Below are experts of layer 5 (counted from 0) of a mixture-of-experts language model. Rows are named router (the router's row for the expert), gate (a neuron's input weights, with its number), up (a neuron's input weights, with its number) and show model dimensions 0-159. Each number is 128 + 24 x the weight over its row's rms, rounded and kept within 0 to 255. Numbers have three digits each.
Before each expert's rows: a language model's description of what the expert responds to. This comes from a sample of Wikipedia text that the model never trained on.

# expert 21
What it handles: The conjunctions and, or, but and the article a linking nouns or clauses in running prose, as in well or reservoir.
router:114103112152168116133134117121108098160086142084142167133084124140134136135155146131173154148130164138117133094156125158112124144144078143128109161143060117162167151110136130146091136143170087097132086130128116096131111106157137124114136115128137126124106116119155147104129197160131152125126139150081119133140155119099128129172115135104144128141141119139152106141136132164088140115127137141122178130119104157153120078112109128105132120135115121074059136145127155173156111111085110
gate0:123093092103127101109127109099086120160092161121136129139123124097140148160161169100146144135122155147083153093173202163159128143072118129087100144140095152104138158100134136131124139139128130136092113159159129116133151155132072134148091132117139106123147109108152140154148128097145129167121102121127121176112181097095167180177093130141167124131156126147132140137139138134112147122103099112115134171145117120127128097118118128112098114141149142098119137131107132127165100096134138
up0:140119125131122137116151124102114144169110165138145163143133132118117124125151151105133149136096149145127158107163148133161137145069136116109101146151110148096120177130134120167131127105147130132085134167140127141156141137143082125116106102098161123107085102115155135101124139094141132194130130122139141186112125096074154142165110106147125128144151180146136131168138137135136189058115090141131108124130116167127128115119094106108146123158133148101124155144094117199143123118113142
gate1:139114088136140133124094140097132110123105120086126169112111113137121116113146118126157134101162110103114171128116119117170163175107125126145130126128141136137121084096146106119088097126125115165109082137127108127153144118124122117081163106142136070116117117138088134072116096138126141148063134165152095128121112170115147130125123117100133092117133157095158126097155173108136120101124111102109113108104175113114089095122114147086150145117139107083070097159153133122152143129092102
up1:112137102100131155126111144104124125105114098117094150091120116163127145129121155146150126129127125103088157115085134132178146157105148127119120117100145171166135093077124117085092113128140107175078108183150107141148134146113088114085155103146107075131109126104088131038129093128124122138120109136125107116127122134099155131140139130105132106149154163144160139097149167131136097102136112128125104119130168121124113095106122155124144149114111146093094126148143118108147158123085088
gate2:124104127131132121118145092115087106192059157130087148124114115088132180146122125127166166146139133119127120098153166129133135136095106143111084158158141115138141105076192159148127164149149099115124089126124143077100136114122085129103146118106162096104137151138154159131140131093092067141124138115120106114094142137076122168146118154150147150150106121091105124106132134136129133129154139120119173121130130104159111113150141136138107115130143086112111141139109137158109140109153137
up2:117142145132110125111137080121080100184060156139081128104109131109149164120161123112162144156148103129155146089121130140131132120090096146103097186181125125131140115096154177155136139152139097119131113136110135101089108120128082120106120115107158074115147153134137167107151119106123097130151127125114125135102140127061128135118100164144129135141106098090133101123131103154152108121133143109106176124142109103152116113147116122135110114134153074130113143162105158166108151120123123
gate3:133124108105157139139129157083118100159085112060154118108078150106087117153111107163149114124108125157104124119135137181179122148141117143142124110148186149171132148136157093118129139102089120149071114120173098157104147152137143102177121099134116121147115127118132073117160134150123128120106152147096124125159136093131155111113142108127167142148148136126150144140123102160106171107153149134119130176123106129119133114104139094110150097110129082112145089113125110133139088122112149
up3:133128119096184149129129157107101100141087101075142123130092163107113105131131108169131112114135141156117105128126125174161110158103117124140128123164176147164158149158145112123125141120076098130088138139152125155098129126143169102189118075145119138159145135128140069116148138147120115139112151162101141133146132105145153103107123102122166152126138121111150146134113130148094159097151135110136123173151100133116123131119153091081165108105122073118094103115110121158125111084109140
gate4:091122140087124129101140155133152133123154125147132163131155125131149144131158161142117106177104075155128134123185172110135116139132119087137147156137140132096155176130132092105123119146122115134175136124113141132149144135139143116168136102133126173115133115101132106105126125134124149121160121109157167157162113126108111111107056089161121130162122131131139194116128085155117142106100142110133135145098157132172117120121111157091087131134126141148064096107125095124137160121078089
up4:102117149109115122072148133139141120096134116145125119127144106135150127101143172112123122146145092137137134131175187116127119129122119103115151153171139164083200162138139091119113094138110116141169129125106122143155141137119157110128152129122123167124152128107144121107106133157138133109155093123159134132153125118146097097109060084150110143140153127132146160107125096129119135117090144114096172140118153135163107143126111143081074141148140139124096061143100096151153150139076112
gate5:103118164154141100136188114118113099113172180118141130147119117120114104136119134071088114123125117146162137118122140130048109131162138083113086133145140126131103136101155128114104119145099116134133148105125123122091122145179128141107118147122124136127176127144123099126115119085122156140136122118109089144173161127080128129081139117088136143075122111108153136166108134098130150142094114159105099122134150127129169070112145129163124152163077099140108142124126161138115107109119098
up5:116104150147132089136172119120101119137159193127141156143102107121142124148136135085122106130128103137122153113126128110037107138172136103108094142123124139148116140094139152137103129153111123140117143118117128098100099130161153142138098151112129144119171130116150102145118133105121165137124125110101094166196169132111108156107129125074118143083126108098153154170096115097132153152095124154128113149127168115145144099101143133138113149189076109126111133102130163153135119123124097
gate6:112130108144149079149144123090107110144103121098155151095100121134136104148110141130187175116074125130180134122149109204092141112131117130149113192138106104142112141111126089102133110139105117154142074162159141100144138116151127127140121120109089165125125091103116120142138115124130171080124123113115135168134124129106121167137098140123093141118130142126164119141137096121108134118153179153148101126140164084141157113095126116141169150137106127120095102102168116135161129102112121
up6:141152114120157103173136130107109106148057118103163168140113116136119101121112164111183168139098122131137111129149127188087139131129119111112108168155108093144109122128131090125120108133101117154148080151163174132161133133118168110147112136116121153113130105126151106156143105118123175100101118123107112176122118099105143158146072120119116159140123132130159089146143110123111130144152143151148070130156170069121146113101143136117155145136124140122091098111164140119147112118103149
gate7:135110148141102118061149154145156111123137152139147152162094107153156148118138101092137116159140098103114077086133110203128153129109130107122150172088106107132131127095164147140112126122147141109112152120084114084139086153146143112087101128116114090152129090150186127135154188106164081144125130160141120140121106115151099134151139120135143118128165113112157108153104177128120141114123116159133131121121132138136152127114133126112102133170168126107140099142101142169137100147143141
up7:137106142150105115063121162155143107148110135148130163180091117137159170108144139112138091151155093122110092100140160185138176135108137110126148170109110116140129132088180125132103136121129140106122136120107103097121113152171146104098138138116148089129149092129178138125147181096151094132131134156118133127125122089127099121149125121142128112133140110113172096141096177160140141116106115162150149122110159124156164101116146161113086138146156105096118121142111123148157087148155126
gate8:166129136139127147087139096133096094125088095100116102135118108122160140120149150147112162147109110127115214084174164145152145127143100114132114137121126133096153141104135101125093111122093107174135119099148130136107118163131134147142141094105131135111156146116116150156147125166132151151102104125114156110130158117130161159168125151119190116098115120096094091103175097126142105127090145141157118166102152129144154120162114121173100130120139148113125113173107133112156121138150183
up8:111114139147146107110179072119104128117109120100132130139107090122148111120144138125117173148137118136101188087188159126142136146111094100132128128123086121099162143135118118161100117121098118171114128129133102128114112100105134137085133099133094166123133151108123145156168149167113156166146105113124123137148162127122120117125135156098164123100148127096100098102133105098139081112094159130148153150120134142136151152172111112104093106111129171072136156152085150180141153111136148
gate9:129122137098188138130125154068159135091152108127133144119162142137146121151153126124147136152089108139162137135172087149110128170123174127134133136123120117155090133104133097137122118136126136106141118088099149092135129137156122117129131099154128132140119130133172136093130131141157191137137147106104115141137138131152142154201183152148130144120114115143122108175178163132148125166137141131127172142112129115123179125100145090102114108192108119151087140136116094136171103147156138
up9:138122137124183117138138128110149118077165154113138165111159147158141104134162141144122142145121113137139161135135119161093136139153136141130137129163133133126138151080138126123117132139135134106152098088117134103126118096174147129128148096169111121129138142135145128113121126141125214144124144114137092158141153145140116121171214133126159140097120113138147118138153180164161128171110145132099159092123106150109178089108130076122131130174094134140100135138144102168148085115141140
gate10:121122123076116113157098170108162100151133108129094126158138141156149146130086108139185139173123128114093139155135127132139138160131093131141133100110150118131133126123136156136093177171139124124113146167111116103096148138126126133154121144122165138123146106115126193161118153129153125139130172146106120103122187115116152126141140116125147134155159087119051139130138122144138128111152145104079105093086158200131109154129098144159134096124135149084118120101124124129145110166132150
up10:120135128072145131152102155101151125133116102112088123134134160180160135139082120125163130156087126110107129165123134148136122178140124138138133108112128108148142131104144154098117176174140123121109126158125128114103155146119156110146102130105147163157135122122147175127141156128151156140140172123101110102121197095102160117132098128138149126152170082120083146154148105146137161128141135111078125106104135201142101160135117137139148082130124118086090108100128101133147127160122138
gate11:109133106128126131124138124126166108099133151150117135141131119142095114121157125135138144131097126166164131115111107119118121145131144121073090093123080130154111137078139090100110117124140146123120130098100152147137138132135109149088135097144116140113098113133099156107108092113110153096170141132142150124133176127095142077138067170108096078118137143159130104107134117130130121104207131132102114142139214161142075146130139156147142103107090143086132156130100110145149127134119118
up11:113123095155131119142150116128132141116146149179107161143135129179088104121145143169143148115109116173121111090116108111083124128113115148097112097119093119152135181111145123133112112108173136110105132110121149152150105090121081123069143113152134142128063114120122156112138136127114167109129124138125079124121155104114141116152089132084088098112136145161147111101114130143110131099171129118113145175125131177120078142124096144146144133105093143081134165124066123136146138117114139
gate12:107093112080124121155135160143130107122138104109126140124116157119054131117136128145134144133140111142164150117134147123158106120192142131114174152175088143150133177117158074085105090145103110116146111092156137147139139128138133113153122088108148119119092140109135136074124132175107140128167121141119129135115158104078104107128124126173157122142104134157126127103157089143069173119112168111106124180123103126133119137120114129139129144102142115142086149098089100127138123114130126
up12:113112128115127115132137170148130125101139115104137151134109163102074118112121152096167110145131137133162097141146144119181096128181154137121157121183093165188129160139148095112092078129123142133190127106137149101126151150125128073155143118117117120112110144138128142100159122148122113105164157147118129144172152119107098101124130114160109120124157106149100119149163077164107179168114176136133121150115136168114112150139141152137143142113137118130131126129083091155143118147126110
gate13:117108109142152109165134138123090117166121168126125163148158123131175079101176111160124109154142101127135121137147145140110105102145080177115091117132070093142153129101137166137136103135134142115159107131106145111115135120180137124174137134151159136134204122116147104113143139063138118120107145150132125135177172126087154140114152132147174134103145138091141142090124144127148120095162131114139150120139090179115120113131118147142157162142121118130103114114150134165135136100114143
up13:118133111095177130147138112122147113166110119133101154138147135119161104123138141181129135195118107115123129139143139157093082124146059134132099131106085119169156127115167137137087123124120127086164099119092141131113130104135155141170132137157142165130171164098162114116139130089099148136105130135118129148157159105099179122111154120155165149129147135150120140052100132119128116114133139134143153129133104201149114113127106136121146156152123117151094149131125143132114115126101167

# expert 26
What it handles: Digits and number fragments inside measurements, coordinates, percentages and ISBNs, such as 1,032 m, 6 ft, 30.7%, degree marks.
router:145115090137172126120120095122123111141083179127129101132143144111096088140159163111140137127140155147114092071169126138135098137138140156137133132126125107084127125119151150118165122124166107106108087125156107098085128129131142096121143145117109159120156118116126158083140148134142160106108132196117104112142153148167093114150078119097139108128119118118146106087105138096128077145102136120142182157112132151154125113132127133127147099166123118066105124153111154109170125137098170
gate0:138190121160178115139116109115153059140125125106141122145117161152163086137070152134129105114094161123135099129154133145129088143122123148133120104140106095132116129126158112111104161142152142130158107088156115159109106137097123091127122134130139154172146098083139131185163121149118133128137167146142097137157129140083213139111090087132087132148145125124135183143110098135121093133131107118111138112144112149091161110127128137141126104112133099087130116133117139132124146136112137
up0:103180121138182118116118107128140092135113126124127105139118145107164078142105143110123123102112168120123113130142161150128076156093148160155141098147132084124134140121154113090136149131154125159161113094146112175089114125096119088153139126122149141157137087085116126166163121168109092137141155169141104148166128123087185131112115102133089119145144152114133197133108096144125077129133143115116140142105103162097149136134122133161120101111151088109120103129124138124150157150127128
gate1:143117103130173088092084120134166112150108165135137115161122080146165103161135157100128125119142135149096126096114141115138099114104152123109095173139108144098087155121116101148155121149127172121095105152139098102121136098106135147135118137118141125108131128134138138091133173136152181147149099125135107118140124118142141115124123087084160101106135135118159135136111130106120100103125083075122143147142132161119150111123115106147145088190150061121118121134106108129135153097127200
up1:137148107159168088074089126138159128145113148147125100150139095165176098175124127100122132082129143107115130082101164108146113117078166128137086149134118128111110125124099106140128113136108157105117146157134087103132121115111145132126129146148154135119147144111111120092135174146125182161141061122126142139149115120126149117131110079090151129096129150122155151148105129126113108088104113082110139150150143137112142117127113107143156099152161066135134113119106112123131133092126190
gate2:141105108102139136111125124144138089124110096126144176151151118104128085193106121134128123141075126070148179119131125154139114114084094133139141118111136109088122134131125085092109174155123101187081098133132128110092127116107120091124125130122109127147135150136126109086144154110159149130136109110096117178138115101082098163134137128113120139155169111116105143113142133119098115107137147152102152094145131123142127130130124127136184121183138105099086121089101177145142130135109153
up2:151090115125127130121148159134100112122108138143116141183161138125119129169092118133154138147122101127176160123137097156117115131150075121096136117091146107111115099117122095110093180147148115131096109105125149096125109150110131124130134130131084132112154151151128098092102140105181155118138112107094117150136126119124083151158107154109105141164167100083113101104165128120093095116135136135116128106132109119144145117157092142127183105200136128100117133088105184122142137107116172
gate3:111103122206111113137115099090146064161089139126079124141096105138112135125122114122100130116137124156098102108153153162113111149124140151158138138144163113112145120126137149144121099105145139104116150134157109091124138131128141160160131132139134143092123092111141157114127168124123195126142127189127113105135159140141102130155057097108122106113109155131060106127129139097112135128122191112108161149103142134123141110141130144098135117131117121065126151121104147150160119136154141
up3:099115141204090131118117123090142079154113153120073122158106147140123127121125122128120122130126098150133127076160163183120122160138141141160140139124171133112131112122129125120105103113139153109155147141145099090122129152128144155157133152140135115103151093110123117114121147120116185115182138191123126126154146141137088137158065098137124105132115158138074086128142153112115119138097166131120137146079159141126171107128120126101146152142124149084128132134128139134191119133142143
gate4:127127151091093099124148164118132140097104127139124127110136178105147156112138120094136104114115140120114102137176147201109143143150139151105142110124115115123137136129111133106087119139153095114165108106104064165162121126135139140074110163102123107123130089169166109164140132105177134130144117176119114084098150112124173129121119114144146110131124102160133133146143111155139141123070103147112122138102190132127204090131114120137132151141110113101127119107117161107154129117128118
up4:095126140132104120121131130132118127109142162113119128106134141134143098127130137090126103112127106131065081140200144158122158105143109125055125131165122144142137143133117109120108124122133133119143128091101089127163145146120175142083099123103137110108172105107140091162147107089153196142105100138105124110095159119145151120122140106107133125146122112148132170152119077147136183144109126137142142133137143121125183093111149119140128145138104114105133120107114165108205141134155106
gate5:116138107149122136156148119134125155141108152137142103121149170126140118129150165183134085111110154093090157138135145142130128124121144152152098134123186133152120113112123085115168111163104097150123169159128099143123144138139133093117146101133126148124149141139121139111146169149162111113141151132093103103146160174120107136199173171144142102136135109099114131106159148122147111126135133130187107153122141116138159129085103139160096136175120123129139129186126166187169110117105138
up5:124150126174129118162136092117141136131100149117109098107152125115127116157125149147117111114069149089085143140126154158173140135140152130126117123123168123157116116136135093118121179134146107140136106205122146143123136158110101102128177095157139101123159141125093143125107180114111138106117106096112124142129152181089145132157147141142122103131104090105147116100116129091144150089114135167154119152141183119133149132124115147136155150175112115120119135198129170172138099127119117
gate6:113084146145158117132105112122096145151110174127122147159154118092127139116182168131104098125158112161133106155122132144151126127169136173116108104134100123115110145132086145141129112094121146125096114107157117172150103119146178102114132165117138134110140168099080123106127200176132086110127096109107082132150173100133103137128155144097100140157145136099094129121098138123130117087119129139106135156105158112114132141122144163101087068150105118120128144128133161146131122124092112
up6:132065130126191098135106103131088143139118182131127140163169131072125126111146179131111119141129103142127115158146109131153119154170147148153121121131077120111110144127089135148141104104096113102120114130161119158142117111137162110119148165119135151110137167117114153122099211161142110117120113113126065124135159121156085125124158159103129157134136125123103114126108160132119120101119124123119143174106147101130116157139162141105080103149113125125104138130132190127128108105121152
gate7:120100144146138142124126118136099131123101116125140124109126139165081090130166119147129116123158158118177103070154074126153126149150149153162122134145132127134101120162116172116116130152101108138158110134144106148118122145137107097106141129135132175171149152186138176119106111126131157098148120136143099111139113152077147116119073100089188079099173084131122108131153162127154109118107139098134143134178109134156153124126114121135156106127106081126120143119125141083117096116139111
up7:158127144140158123141114128137120154133105106105134133126141131150094069123168119142128114134133135132183106072140070160138137140146167115196149120187129155148099118184125149141134137133100118136142120122148117127132160123145110096085116117142144207128116158160132127133119133105142133122143096140144100118134107150111141127118081091096162078106172108113123127125135147123132122136137138108136126134194102144139155111098136117132150117114089076134130147110136163087145100136150104
gate8:133125100134106147125119137117142131139133109126162134116164109120113119107104110176196123159105150144106122122108137135133120163139138176128157139101112075115163119116108103144151125163150083124140129185114145093122105146133129105137115137117121155113077137145119099104108113112169124109140180112125134154127106145125172184123087141123105132125151072115121121088107121114158145084112147103100083117170143149169095161111110126118148085100124150151166163164153119131163153142126133
up8:127137100126143092138118095147141144140129119131142100109157124122134103095132102152212106117124122153133102154093093144137116165117104160135164191134136080108131119134102111135168120145114115095144133130146151124126100137159138088161123138125144121118165152171103104093139145120142124107130158108117137136171119192112136138130088149104121137102160082066147175075109125108136115105138166121115107132163138159156104163131101142133149095103114131160146137148157115151138155113141123
gate9:156124091109120163116153101162105098085079121146160095152140160113129105120164168123162160142113136134121147147131092102144123121149155142150141098130073119092156119097121150168074100129137098107140088115154142119135106158120125126107141121124131123134113135084121126147123141204119108102129147143150120095123115162124154116127150146160143128153139129111147113101116109139118082141152119160097096125130127121151119130149135134099130080174098165136133182146149152163117170087093145
up9:157167109109130171153181149136129150101108134094145152129130155120127049146137177134154122159115110130110149125110066121163121129162169123140147119169103133133131094097099113143109113131112087111131154102127164139113102149137096108114113089132106143137096134099131153086086140170154063119123139133096126082152127148119155117142139154122152131154115131110106071122145105113125152151169114130127118153128146137148152110166132100111159129174118130126150138126151149130156163110117134
gate10:138161111105171161124130128139104127150091120126132126158133135127126117095148130173099133156093094102138126101133119197142093092102138172163155093122109127109106120080166111120148128102152140129119138080150109133137143124102151143120156145135114119109153119147133077090136164141084140099095170120137137122113166101112124123179140161144145138133120099102124114093113130094123077112151129125177144125105099072091118137141117099128120119152180090098118127159120108113156113137133108
up10:124156104117182165135127122127104115140100077149101134134122123165128095089139125165112164151112116108144124090150100200132100098117131149189148122153124114107117110103147112117141125094127122124117155098152123157138105123128134130124170143144093107104147117129119090095116121142076152111106177119157137125118162143114109091145149188155151142106137123119116124087104130125116085118156134148163137120113108102108117141125153056137130126166175131108112152151126106129170107123140101
gate11:120089093152164114111134134150101118151126145159131101151105111134107161112109120109179097141160132149100119115150116138142097112125133150122150145168124094114101106152129156125092105124122141156102140126172113161121130107157098170123144118122099150127097137133150133127103118138158124093111149090093088108113124128117088168150138149097087118110127108155140116121171151188093064108114145116137108123169094120137122088103114129155106130132104060117125093121112101083172140151128111
up11:159098120157152105106135139155082103135116122125144121155115120145134138104092117124201094139187117122111136133199119148175141122107171133151140136149092124105128106149127139130067115140134130112104140130163085150128131093149111155180141153123104172129126161114126117116114117135162138108134180133060113097145148127124119156131120124142103121137126097124156102098130166184090104093089123142138121090124120088134137112104156128136144122132128138124121110119100100095152125139128097
gate12:115093096186161135101130123134172117124084152128110101140111131120140114117204097098152161136086122118135170115132154129112132129122135119081137122128128173123106147164107157162125125120147105137105149136108159109149071134159127135109132145097100104145127107120108129129131143117085132124163142128137112158096127156147129142133135101198108121166118115089202133136134167127144144120125118116175086115110138127124108156113096126131099124195151090123154133126099130159138147121128130
up12:149127098136139126103111142138170138125081127168136130114130134125131070093157122081135151160121124115122160157146096145106097124107145085089125125156090148137065145168114153124120121118118100135101148114119163131130067106138134124118126132126128142135145130110124090121142126081073131117149175121125103180134124154141128135154175123162092120124120112087204147150111176130148150136138128120188085096142131127115114145100125111101129140155159112126136122130120091133119159138120115
gate13:076107128142119086138140136108153116125090116101129094070159123116160115092150147116127114139110088115155108083149129103129111081125172136145142135117098134116122144100086131094129103121087136125103114136124092103153113118165163152138092148110106132145126096117146126143132100092144132154148112153144159100134172137149058133134102128150126144102135143176165080119115150119128100105111143130164122132155143110143143139077160138126151116193110146153129128111136166117135143148076148
up13:069128150114106081134133117095158116121098126089143112087148125119108105086121140144124122148134080131142103125153139091129123121097168111140124133130134135137135119144098135125127114134100118166103145142133129111099132103144177148145113095114129123110131077122104122117123077106128123145154094157138170121139150141154066115133149123160118177117128140172153103125108132058153109111122172130156107128190114108174145128119137144116155105137093180126124135128128138114174143168080148

# expert 45
What it handles: The conjunction and, commas and semicolons joining items in lists of names, places or events, as in Cahul, Bolgrad and Ismail.
router:092122117142143100100144116119097114142091166098123165113097126157118115112161153138145159142129165140129117098153126137112117128108082155130119166127087126161165146129129137149103133152170107090128081141138088117124115097135140123123123108116124185121124122114147117128120198161150123129147115137078103156107137136133117129160126136094109134149156097127154118117122164169096121139103154121133193136118089133138114108081126149139132110119104109071075126152126150161131158118064117
gate0:095078124148144114094122146123143161147128155120110119208098144061131172101128146103123126098138095131088149094149144131095136079144138143146086091129134105132135134141137116130100105118127154097138132127104089104124134122161157095130132146129161143119128118092129140145074138153149126094134156132127139123141133113131084149157190122132163099145107137151117149139154139125176126159150154156135145122128083116107142157130163075128102097130130145110129142149176106140157125165138147
up0:082078118154131113126130171114142178127093174112107105170128150052116160124126136113136119064170101140112134070115120131122125096118136130170125107125135132191116113130126121118126104143114120086146126152129112090153125129143140107119103139136169136128124115126155109148113121155175134104134128130159146132164113133149077162136124134113127115167135136135126188138168142126136122141162143187141123138130110076090126129125140071135137110113119148111124110131155117121159136149149092
gate1:102165148111141155118127119113151140116140142159115165086113151146108089119109155142139145117124172142120123173145156124138151183134071088131097137128163104142106159146099139117100125133117096117143118125148130132098113168132122087121119118135126131106134128115133169133102177127097126108153121127090078110119132165170138121138109141091131132101169110124155118153145155088133119147118160121091140107151106114138139146150097082116095110117140157123138194154165208123119115090120125
up1:057146125112123152135121118117122157128117145158133150072109164136128085101129142133131172124112156148140134150121140089117153155150070099139095153101133105133103156113087159110106100150110126118156100121131114097116104156117119103145129088135106143115148126117118134107111199140094125099153130108089098144131145149121139108176100144108114136128159108136152133156138135125158129112138165142098150123157102136152142135131116075130106124130125136134147195179155162122109135068092126
gate2:152136131176139095154179121086126103129112120111119145133094141078082107141128137122131165145134080131140179097135132140132107114169131137135094174159100149118132137113121079131100099119109111146160098129142099159132114103130124131094148098114157162090104114110153148119086121137128156155158131122132128162141145144116111120089085123168132151108121171145150100072155121127094126121103178104107126112164130124124122120149109175152154139088154146099141131119165162142137101133145096
up2:167133121173167101154176098078111133123121113111138122116089161072122115147146132097135154120101075112142176113121114170105086136137125143145149151118082132118145170087113099146106120131123120129131119110122134150134103131106090128065146111133127146131128133120156135128076122123123160143148143133126131158112126108140117126106099138158103120101098146128175097076133139136099115113128166094137118112183150153107126127153097123146131166147143177083107102107144167158130140132141094
gate3:123155164123170126094110131131187136134111151119115176097105116156155135148077124144102121142121088088174113124145086129099152135149158123101125153141185128149128140131146109148111142107139152096141141122112118125108118146109134157137124134139121134139065121089170110137068116148121121131121167149102145138093096135151143123143128137158112159134112110110171159135080124148164164067143138144182159117147176147126124152126094158165136138115115128144126115105140116159163138135144142
up3:127136168166197089113111127127133130136131154105098156094133134108168113095103117155087128115151131135178129118151141153084156117145168138130116177148133122107150124148112096134110124128126135124127120147092141109132095132127123158110157096149117141139070142114124118162065129151111131124106136134143084128090084143145147128138146146122140147115140121075154169122083181108144125059104123122128139116169137113080127133135119149175128124132126099131110112123189108126120130116157136
gate4:099097134105133155128126157171146179148128131154107112140132126147105143119110097113132094123128130092133137084154140088116154073152152140136125115126091117134112083131107090132115143120187140136124078117142131135145146127090120163128109140091140109159144153154161133109109132133135108106112119115133074125114129133157107151149072139124157201129116127123103172118155155098111131168120141119115110164140156126117145145124100098127127102136181163140143173157138125115110096135176077
up4:134106133108121141103131130165148147140126166141125065158109090121124128145083147083148127119085129109112125138169114109117138083167145150140122113130137076114096112156119103165086137127178155116142112118137109112143118087100139142148099146109124127152166114111164126137065168135141118098101157119163124139130168137155093126123121142164158183146127134121092147124113153117136140139140150102166164136137139128154179125117119113100139130136137149136092182097123121113125073118142088
gate5:154127155085097115126099133167129086137140148079197123119120097160130169132143139145132106175106173115139153131113096125098156143117146122113107121131144165117117123129140135122128122121113098175115107144143134181065109103127134161105124139129127138129140144164155174096121127117164130151128125146107145124058138144148164126143137118138106132080131115137132120106120139114094111094106126130102102168151133145191142140112148143152127144152118150164161129141076119113187114119138159
up5:109125133138081133135097137163123106129146134095161113094142107141115146133149151149090116160142162106150160078104127087133122113127149119138068121151157155089109147127126110097167152103113104183079106132177139176077103100127126120123121112112157163115131122137123140111168150158113078110134109111126137131105113151137147097121116150125102133118100141140154144105126145156106114101106145159077106142140144137179151159115122145166135133113096132145150137146099106145128132059100120
gate6:092112120076150124130123103142112102115140091133140102145106124121082132085101144127127118166099146122142144136136165136073129143130132146119150142148119096132143134137135113158100096183133149118144117107104134100099146057147134106115150147111130154113141104110111165131088146151142121092135142116098124071151150133132133119129133125144116142084086115139160048098149156123146086141147130090097173141100102153179142152129083122138096121106121140156119163133116164111130159115125132
up6:121138123096134103118145060149136127151066109130124095138094114134122120094151128114123117152126141158167115094117129129099125149125117170124157160125074077122146155122126143136106091165136129126119128131089122128159116060148148146101119119112166166136098124086126143116073149150129141101169138105107135096149150117108130090110112130128113141079155117137172117126132105133121089120107092096089163154139071167145115143131113132147118107138122134160087134125130152164121157099117128
gate7:106154149133096160163125126102120124084097114144140162136139200184157127134118107110136125122167101098143085085144136089172138112116122114143094107146125119136086094118123120096165172131129153124128110115136103152127143137149146122160147123141148093107132148158110152082148119126101113172141134126118081117097134107115128122123113132105110188138138146095133139143112139140150141180136113151099127137105168141121113142107143098152124146136180168147172109153145151075107119146129168
up7:108137163132072139141139134109096139105101135158134191133122172170168132117120127117093156166162084139150085118163140126154121114104108151123115140158115076114112085139120150113188170110134143132103123122145072166112130134135132144138128108154130094099149109114111145144149117141105112167144148116136048141090125124135124132141143144110114140142142137113112126157112134146141164158117103127106156148104112138146105144107172084133123120159145175122131130156147151089106133097104154
gate8:145140153165127145092141137106142163090146147109117147094109138163133072152134120109131107069170135116178091097113081151132120134107094152159113155107112147140134110113095131101130163159109117145128142152140109116120121098126138141132104124135084161153117153171100100161120114138123076174155132105162131159137135163127062118057145162113139136137143125145120161137132162133100106130086147117111096141120098134112129117108165138130165127135138097106137132104173141135116107128126133
up8:131161144136151122076140110095148141114124147102133180116083124181174097191124149121156120118152142098138107145146095166131134124126084143147155166103122146155150149116121153124122183134130091120133122162140089134114112131147153138134088142128112176131130169134136119165107120147138123176135144096111139148134151185121127102078133141111143109120139121119134143146110137141084120120083148116139130137113114145145135117071166137129138142161126125085092120133133187161172123129142139
gate9:106114119180142099115119148170128153141116191121099167157077100122124113123141136113148085114140108115134150146100120108139132136115100103118085145093102112127144134110151089105085176126106101114107159135124172136129108116127153159104128121099142129104122132145148095120156211121118084116149125112109133152122152128115099114158125171103134149135168136100116140144141171145124150149116121134134081099096134101110115142138153189171114108110112110084096120118121158129136117115132092
up9:091124117171128131140091164168141119116097171135097158171097114116103102108128118134133113130145142122125147153115149121126142134112093085122082118112118134138139100138137126105116156139120120116089130124128169131129120115135156143085129110106133129136131137133122100092115192103084075107146120104103104159116141123124122120146152183101143140134146090101123141118113192142112142151124113137128081108126161075119122116141134162171103140136090096075093161139086181126109124127110084
gate10:132157134163120149089140085119119099136121112070115110130177154135120097116134127116136152102127119126141153105116088123063095112104130125126111132171139173144144155132109090148123104134110114082118110109175126136092155140116123157101112139151108142150132140217103146129089112113080167101150107126141139121151107171129147104132126165112096062126144137143117087115140152089118111145117148115116120137128133117129083127128147158113119137119119113087101125176118140169142108124128141
up10:130162106150147126126101120096145144151139141070091124146186159112067108119128134113160168086159103138128139094143119131134156146122095154146123118163108167181138150116124121123144104128107074118125090151153122137166148125102131132109142086121159128133089131158110140132094148109120173131121111143140132118118120178119106110145137148071098083133156170152097106109109157111112136168105143116112112142123152143128085149116117157108158127106126097092135114155125156158111090127115157
gate11:161170144138161134115138144094126147132079130103111119155144136196152092153098104136127095147144119129140085132150148129137105116147129118122194115113145129176175123147117130150127128145148165092065105110151112130140124061154140096111117127099138108144107162117123129125092134100127150094119126130090064111108154129132140141185120170099126104106112083124139112176141133123127123152148127093132130121111132122136166141137135180110107148163127149101120155111140097115126124102119131
up11:122139118174142119122139149116111178115102145090099093153149159125122090103125117148123105137189120139151111110118133134134106131125095142117181105105126133157172140148084114115122120148141149127072103133149148115135116052138118097100161102122138104129120154131088131117115149104129112098132111148129089117116158112143085117187133163065102114127134088116125107158129185094117106130129105076127107102111102099132161132139104166109140142122144131089126125125137122125110124085114125
gate12:139107105138124117130125059123064107101077122136107145140113104092146154124127177147152166123132154118105140137136162136117133112119082146157104149138139147128137138108162155161125131134129116129113091132139133072126158107151121132135167106165172132116150148148132132127149133075131070171111115086118061117115171141160134158120120112115157175144092134100121125104151162128122126168134133103112149120122100076168139136121141138151093156117136110127133144136091151123123105118161144
up12:128113110152121118126148063119086110107081145123091136125122094119112137072141149111172186128137148168098128113124146144105139124113106151134109148138113154124152169128166180164131107133145125128132115144122114074156147095141108131120181137170154119113111147162128126116131128090150087181144140122099093143114143128154121117096108075107145131155103135118138111113121156170133127137148129126103164106105092142129145142111101121134133173096136104128159131117075138181109134147146148
gate13:094138104132174123124161108101104138129186111140135115102119132143135135142129161117142142129104077129152165141166126138103121146131137150166145163119139142178083169083121084141142133179168124117105124151158105145140089165123103108119139125128110144149146148122108181115179116138136142120128136106104107172104112110153137169164122178184130121140165122113168123116114103136138082127145141131179116147122160124150131103126113113159129166113160138108080152128130141149131159111143112
up13:108134100142153131124154117120112137120141091153112114134124124142114154117129161107121159114101089128137150117154137120107124167100144142127143150126120134179118158080125087148105136170190123105121121140115122150171115174106074128099123147118107131164142166132114168141164115135150120145157128118126120182102120091158154172161125163181125130167171108109148114108125123136142074135127124138179128116101181135122135103147135121148099154107149157114078141145121157161119171152135117